config = dict(
    n_layer=8,
    d_model=192,
    n_experts=80,
    experts_per_token=2,
    d_expert=160,
    d_shared_expert=320,
    activation='quick_gelu',
    moe_layers=[2, 3, 4, 5, 6, 7],
    router_score='sigmoid',
    normalize_top_k=False,
    routed_scale=1.0,
    balance_loss=0.000439,
    balance_bias=True,
    init_std_router=0.0117,
    lr_router=0.000733,
    n_head=3,
    n_kv_head=1,
    head_dim=64,
    vocab_size=8192,
    norm='layernorm',
    norm_place='pre',
    norm_eps=1e-05,
    positions='rope',
    rope_base=11100.0,
    rope_fraction=1.0,
    qk_norm=False,
    attn_scale=0.125,
    tie_embeddings=False,
    parallel_block=True,
    init='uniform',
    init_std_qkv=0.0817,
    init_std_o=0.0204,
    init_std_up=0.0817,
    init_std_down=0.0102,
    optimizer='muon_variant',
    lr=0.00683,
    lr_mult_o=4.0,
    beta1=0.9,
    lr_head=0.00976,
    grad_clip=2.0,
    warmup_steps=200,
    schedule='wsd',
    decay_fraction=0.316,
    decay_shape='linear',
    final_lr_fraction=0.02,
    batch_tokens=[65536, 131072, 262144],
    seq_len=512,
    doc_mask=True,
    train_tokens=644400000,
    steps=4536,
    dataset='wikipedia_en',
)
Below are experts of layer 5 (counted from 0) of a mixture-of-experts language model. Rows are named router (the router's row for the expert), up (a neuron's input weights, with its number) and show model dimensions 128-191. Each number is 500 + 40 x the weight over its row's rms, rounded and kept within 0 to 999. Numbers have three digits each.
After each expert's rows: a language model's description of what the expert responds to. This comes from a sample of Wikipedia text that the model never trained on.

# expert 29
router:517399550521512484466542561518479391497459550520455538484457475565554538484452538489473561536532465498457503503553527495522445445529553527511518466510487466480424464503486456554526506527473507
up0:544432500551520516471516526495495490498474566442477522494477483559509504487534509439523568392515461466462478524450516521559463566390476541524569532469493517510450561611476534463557433548544518
up1:468414428475576430448497553472431471496509583424432529554490527538537574455461494469496490520523453554537463484497438533523569503493464505581576540494520503520474499469551513475546500509461502
up2:418471541516450476472458502476454481525565512478463572505498562526477510428537573488476488524478473507465469508512501418530462519535477518599539513531534479496530522503490524481479486513508628
What it handles: Countries and place names. Country, state, city and nationality names, often ending a phrase, as in South Africa, Germany, Tennessee, American, British, New York.

# expert 32
router:522483547509540483488504518579486519469497520470551466536470486477462537476482564508453475548568477496449514539437457539480470498547518498485503453536498420555548520466515450535519469490505489
up0:534577579574511582466475484580563468524482542542507525516485465561494468460543529538543448506482486446493586536514558568482405530450563501475526418521545441544473413501517423458440494492459578
up1:498535499469420467544493517483517546471503498501492534478530488439464485527418527530548496577527488511464471500428490579534523463534474442503469438480443450508558521550559462434480468443483534
up2:429492522466511504535530487545497534408501528468475466523488507439514460458490534483470519509482477555497455488460552402439522555422530495539462543524533528487416451464572523449455448516544515
What it handles: Mid-word syllable pieces. Short consonant-vowel pieces inside names and words, often after S or a capital, such as co in Scotland, fa in Warfare, Ho.

# expert 55
router:524517569497561472469539538473484500540546476500507481540475515439501441452543468498480497464517480477469495527452474554618459427482517547515513528530446452469445569502567462425477492481513537
up0:570491480478507455508554547485490437531518467541563505481515476485503497510458428446549517481477415462490486513526532491500472455456526490590543475476513508556462510500592489518420487492496529
up1:499579513511434511520535517501519486454487544529444515459525453565456498484610447490423445504451554433434545542438487452538430501586543496458474542552483521473482536509513454494515513449540525
up2:530444528540493489442496479554506526537431524450492501511505496507460511458530403494530486454579514548435487559408561597563514507481503452524515521539537524501426525513470493492446483578518520
What it handles: Table row starts. Spaces and first digits starting table cells, especially row numbers after a line break, plus header words like Year, Pos, Occupation.

# expert 17
router:497409549485515533507554507497459444545495529516460558499546452539555438509505473464521523496515498532546527530524465512511512442546522408513514531506492456509507498461517470542520442492470442
up0:511570541403539500521484540493458598532558497490458517468589415471588460564479493417485480514535470524492509500489515450457443435543519517419495526508503497536471480566458457532515473510457505
up1:460500523504416501465457504466519414562480438491564593501512566522463485549470467469466541502486428488560532515510498501535471516527473504482492461493448532501526436458555526537532542561519483
up2:488476541496501564493513533514443500589470489503469493584442508452431423503507555465532533468492515496552548525477528489463521561465488516465528489430496495593491503478512486479457540417541427
What it handles: Year middle digits. Inner digits of four-digit years, mostly 0 and 9 after 20 or 19, in tables, headings and dates, as in 20(0)2, 19(9)7, 2(0)19.

# expert 10
router:471471613436535517463471492520488510545464541473528507529506533495537398492495533511452547545458472500439510493519470450507456545534501493518466436484513497533487477499502526512437472535484521
up6:510469509493493479466477450508524452527483536530519481551458518531524467449484479422566534430425445570516521449543567462495465543487534507477498483491572531431498435449509503539458504524443580
up7:555420571496496560422470485517535532500500537528451474519518470500492456454481518494497503497454543528557521482479499490442476518478494544476486432559534507547466517520504488545489453502449476
up8:449399568521454533541488526488461477502513510491535508503541509478557550522493423487507606454507499538414490442466533530535456468462488426447494464528530483470504464567489478511535504504459488
What it handles: Short common noun stems. Short everyday nouns or word-initial pieces after articles, often continued by a suffix, such as man, hand(le), art, cap, p(sychiatric), step(s).

# expert 16
router:549501577491429465577494504485508504452456515564457563470504487555578438459542484532511546524498476499520450583532413490497487499486483486536419428519526527552482515456604502533496467520487476
up0:457492482607507506486526554539500502444512555552503548524489446505568500425527448516471434461530478547501533527519493546507517545517497547513464473500590533489468538498476594477489491479488572
up1:466434492480495431497496476520520531524479547489457518434495527543512572520579512460542468507481475501525463494489488470454433532440476430566438518511488488571558565522527506458555509490489572
up2:482467567513462476458508479471442504524566518488436461560497553543448478507489542483534542548472464434465428503499463439446525465508506459469505507504474506525424507536607528551492500469496450
What it handles: Clause linking connectives. Commas and subordinating or contrastive connectives opening a new clause in narrative prose, such as when, while, because, but, after, despite, that.

# expert 4
router:446459547544494515490483519517505506545472491478449413528552495501505472526575579439561516504515466518534495503611451465506510480516569550495472521506448465444450510513497429486453454483492503
up0:586404537483510521492575536448510502478519440483540542565511462505465556438485566462517541500486450477489450507567430538525503484459563477529494531494536478443533467520415476450522559498489467
up1:519453518457553595512523478512474486492403550527427443489514494589520456563529554387549465478512430509512536477544544563514487509490551476516474519532485506470402444487536439471500479479443499
up2:534507497515543550464455491499534531570468554482532486512483515472507429527508500497443479494545521491483539497489502515512469572453484572469488487488541454404503560532575521457508422457429459
What it handles: Passive participles after be. Participles and predicate adjectives right after was/is/were/be, such as born, known, located, raised, died, including split -ed endings.

# expert 9
router:505457461470510501536468500521521484524506547547494540549544552437489416496544482513457555559502494565513438541496423430559470499450527521474557490547523505475466583505499559573515472469485475
up0:502542493514463491570441479486484520474519535507440513503507479533551519469495418519515468527532488491491434530522497435552548413494484512484508504470480452540430552457522501552518453437501556
up1:497505514475524540490472572421486534589472502486510565459515490510491556558513510460480507476434477634496491507508452510513428458485568490537539507479453485415533476427529463584570450529581473
up2:508548451440464552507498500556457530515427531452481500483444497462471495571506534473510532486510416434532556504545548489534530471463522534431525571543440512463482558493594480501481520484493475
What it handles: War, mid-word pieces. The word War/war, table separator pieces like |---|---|, and mid-word pieces such as ter, ment, tur (Or-well, Li-ter-ary, Li-tur-gical).

# expert 50
router:607508490484541507524598518512419459484482553507483500470550510530523430451432470469517489524520513433451482568527499504502532523515532473494540535438517560505500515428501443522468470472516481
up0:530548483463501550548551507484441543501445516509462494502426530553521524494547497492507464484502433539566435502497511479512476496549453447524528524533517507514523523468473427473543481560508462
up1:480486445447526557455462484452524505513486503456554470505474581563455457547454492525436497527501442515497469488526532536534462477505516501485424577572539577459456426537531492537499495523519486
up2:610538479513528565462447515501496477503513519431512585452453499472523456482475462572474476499492518441497526518516543463511549500474481483475408436515455497478461449482559475502463510461476510
What it handles: Capital letter pieces. Single capital letters or short caps pieces in country codes, abbreviations and coordinates, such as O in ROU, CE, C in °C, W.

# expert 11
router:548490419500486520539505487506551420477469552496478445501488512536564504460483525535502486558566513405508495512491511520476388446453504419571394540482443462522494521499496531448497472514497483
up0:501549462470503524445532406466427517493495479550539549560530476490551438478500484469463500490532468512462546494494467533479523421493542503484462487524484511433561527535470521454498461583497567
up1:529531516484485502453485414595422462503531453475572483546514446509466439446436483518364468484458459517465457503543543531537444498430484562459417484532505526586485484514496513552499518481498582
up2:542514557465522570609482539511562425475473495590448484494517497497510454532526492504484535476527509498509491478434494521503524498513418490507542560539571569520445546454497523474451547519434454
What it handles: Biochemistry and math fragments. Word pieces inside biology, chemistry and medical terms, and inside LaTeX formulas, such as syn(thesis), hydr(oxy), term(in)al, \be(gin).

# expert 46
router:508430558500549530519532480490522462554458488573493455500556472582566506543508503393538541455495462525425483512583531489505497481522541451526477449498462515535436597533517483539435490503423529
up0:459502536486519521452570531448507530542391560610515505552480521486499486488572521461488501490429453511516546418535454551545464477527506593484537490516515497478497516466505449554513523501492518
up1:534540524462443490508478536497524472535520495510480535502508481446489512511431554550528488469472398465509489492508480545477566604466522495471539473480574470525467579418528518477482440550522460
up2:497462498474449531479523586466510446601426442542465571442506572479508492490538492439562483472518447481430478548536518472570488551527491540493511460520482496497493520512537490543443531536487561
What it handles: Social and cultural adjectives. Adjectives and nouns describing society, media and people before a head noun, such as public, local, social, television, children, Catholic, early.

# expert 48
router:520451536451463506433476522514474528456515532516541531495484505523589497508545542453432517508572484456469496536474485477560559442500501481502440498469413522505512481503574425434485492483451471
up0:480460502484439417541508557576407500471517506502495494542528450489435461492491518575528566484474515502584542512492473495488509454475494489494506467486503590501482484588514428534488490449546575
up1:430459532515494514510474500492488606525509512456427500520570532491464506544518482450570535595506495498458587488520479510503459432543491478562487439458522504539535410565471404472485499490458432
up2:477461472512532529432462533449516478562598521499491438397442558436539458505481519478508503517518481531445528446498493562510539504543497505537478489438468495488529534492518482488562437566500577
What it handles: Sports article words. Ordinary and sports words in American football, baseball and other sports articles, such as football, scored, touchdown, defensive, season.

# expert 47
router:513506520405474496537506498488485480476503522472481563492559510481573493566534526569400525457529509428523456519503397465454467501499549403454531489443521472476482536509535499516430494539531455
up0:487551481509549524508518484539433549517528494512504501541545486495473554525521536502476443431448420546475487540530506506500507509464510554490488524530496474474492497501612475492450479539463517
up1:502447566474547479518470530458472494499493534519538480463494545445513508503455498550483497486597470515467510486446410461486517594420497468510508519501481552491432502590520453516479498468534555
up2:440547512375420500560508465507430490502515513497462495525513524543498442492501533526463505519544431514525532527487488489519543539574555512510542492533540474497473524516496548584469452507487480
What it handles: Section headings and list fields. Wikipedia heading markers == and ===, infobox field words like Basin size, Preceded by, and common nouns such as view, term, platform.

# expert 20
router:512473495484523518407513512561471522488490478448517516545487445526460480514547528504496572497520502456510481515427512544561501493490542468459494532520484550564507482513533480496453480482452561
up0:503530471584502483435511515444436512537529515450515550431505501505491495479517507502462506524483424474505475537483522485499467439527503509496496462514492472580473524481466499532459484508482457
up1:492548499481511426437568503473491442528579533481443524455517554582460561509482545492548517490478591466489509552504429425484525508492527404491423475551442474531510564478514465555475540460452486
up2:464456521572623496457503512530524493457440443525526483459487471491452471486460505416431520510472564470510505541491524518531521478480519462451573528493526508565487572511525540520463582446519592
What it handles: Sports event terms. Sports terms in results and medal tables, such as medal, round, freestyle, football, and word-initial pieces like f in flyweight.

# expert 28
router:490543499528455507465486530552502435523473602496481536494527519536542489483500501463533457502610480525526503495520485496540480440557546427547494515474494526481528493487506542500535480534418546
up0:406471561464473453501398551481428542614529550498576437536516534526538539502468484501463538500564503563438502493559489485459472567526528433523491491585462479464487546423486493478502501486511468
up1:543529476517527529536551531516549466527394503558450474577507507536528492486467501482442477524495486486458413486529524520463497554496458509508419564566496478537458547475450477536525427508445495
up2:469541446451582559492479534516547457465548522480458529465499549501536522463504522505519508497455511505476490615505508464509470534438538524525485458425491507472492460436415527504542559528515465
What it handles: Place-name openers and scripts. First words of place names like New, South, North, San, often before York or Carolina, plus byte pieces of Thai and Chinese script.

# expert 43
router:540459491547451500491522532461489436566534482499450522539505521485571450522545464491435466489554466425517493514563518572549487485424537557532488487432487493502499504470525453492500494463545488
up0:540539500509495523524516490525505509452545532476467552463491532516548487430476556552601468451503564431547485544460503482490446482445545516478453477515448483511455518541546458483448462504546525
up1:512477401458469638525526524517507537545445447522422511484501502444467586493558558534508540471504488478494455532560476440492481469491519517491529529504504467432483596447495523504537487508467485
up2:437502510477500483476496517560495550531489546547436492504546421466493503508563488434471547537562480507561467510519547484608475501486489498374523482472489532425471549495549449482519541509578513
What it handles: Mid-word vowel pieces. Single vowels or consonant-plus-vowel pieces inside longer words and foreign names, such as rheumatic, Nueces, Voivodeship, Madhu.

# expert 18
router:475467568490532474512470523506448424457481483508473527529532528527471500576537435519436520488501493483510513535526439425500492505497516565457464459524421530528524515503481473484346457555494501
up0:496494533488488518452503528461488534552498430439466479577543407446454495538505485500483485475551471466546533502556519420570517502493480583515443476514405439468473548526512494450437453479509475
up1:549451504516504481544490523465508531491533497469490470499510464550489533569501476616525450480515492464486463533530510450612507545556519538535437467440402476515483487473462411517483523494552530
up2:526462484510475442512527496482576533467475475502451496534455568477510515517507499460539516510473619558479496549511493485416549529523464460495535513519461485535519524507531490511453479566516469
What it handles: Mid-word consonant pieces. Consonant-heavy pieces inside words, usually followed by endings like -ed, -ing, -es, as in Ro-ug-es, bo-uff-ant, surviv, contribut.

# expert 8
router:472414522446542500529504557541456478487441512522518514588531497569558550460479462526474554509563405470529465478502483440472441488480465496533519433501463480504482540500533562469474491517515514
up6:528486550543541432484437459498476541577496546516510495526433477596534488502473566540481514465521488484487471470450501473566473505539428569499472478431466486496490516520535493445502426503530521
up7:567501521490558509522540549441421510548471589488512522510492477515457482561534482507433524571518527508502486510509434500509521551515480579538553448519406507460521548502539497514515462478541504
up8:388435507474557449613478532506426470536480488563550525523483512497481501455453477463552454488473500489536483505530466517566477528491511440582482553553444497481537488478515541496502531505465471
What it handles: Concrete common nouns. Common nouns after the or a, naming things, places, groups or projects, such as station, band, water, highway, runway, channel.

# expert 54
router:521426536526486534438443556510457436534482524558461524462502582480542459446541484494513547495582508487477461524531512516544483498436529569527505486484555440487478453427541481459489443535459570
up16:522511426511535544442520397529442519445520431416525487533519516405494487558546484417484454490458499477477616597512520489490541526489555518520548491516389459540504523563479501446438488533509539
up17:524582482454480427435480524461451495459453523493470510563477534527546492448472412516445522567517534532500467554502471390533428492563507547457527500504437504476470486461534555477448517562460585
up18:522468508464470457494488507488449509536472460516430449457539526455452469504488502437502550478550459494569507490525425529531422515532533459537488528515495424494464530483509484456500503461536480
What it handles: Given names. Common first names starting a person's name in lists and credits, such as John, William, David, Robert, Kevin.

# expert 40
router:486453459443542414439482604447442483544473566494498521531523565571514432414519552492449512456536520440471520551498503483499556502465529424448526491569478437514527472487517496515482509488432486
up0:504475576476505471513468534420497511446484541409483530486463527516460433423519491486574513478442489513567438612491551460457479502528514491598490455548504503552497481444555479515504441460457539
up1:525494429591560527530466453540498477531544485519545463483514517524443522430455486482502578480536471479490518507528476546488469486543458535559594527543489448465503506505513466495530457497478460
up2:466467441540461527444506511518498488551494531551487461489531512564485532474423465596461508447455526502505452520540465505511520471477552478514544541507502499454540460544503524500510463426505556
What it handles: Latinate word-initial prefixes. Word-initial prefix pieces of split words, such as re, de, con, com, dis, pre, sub, as in reprint, composer, opposed.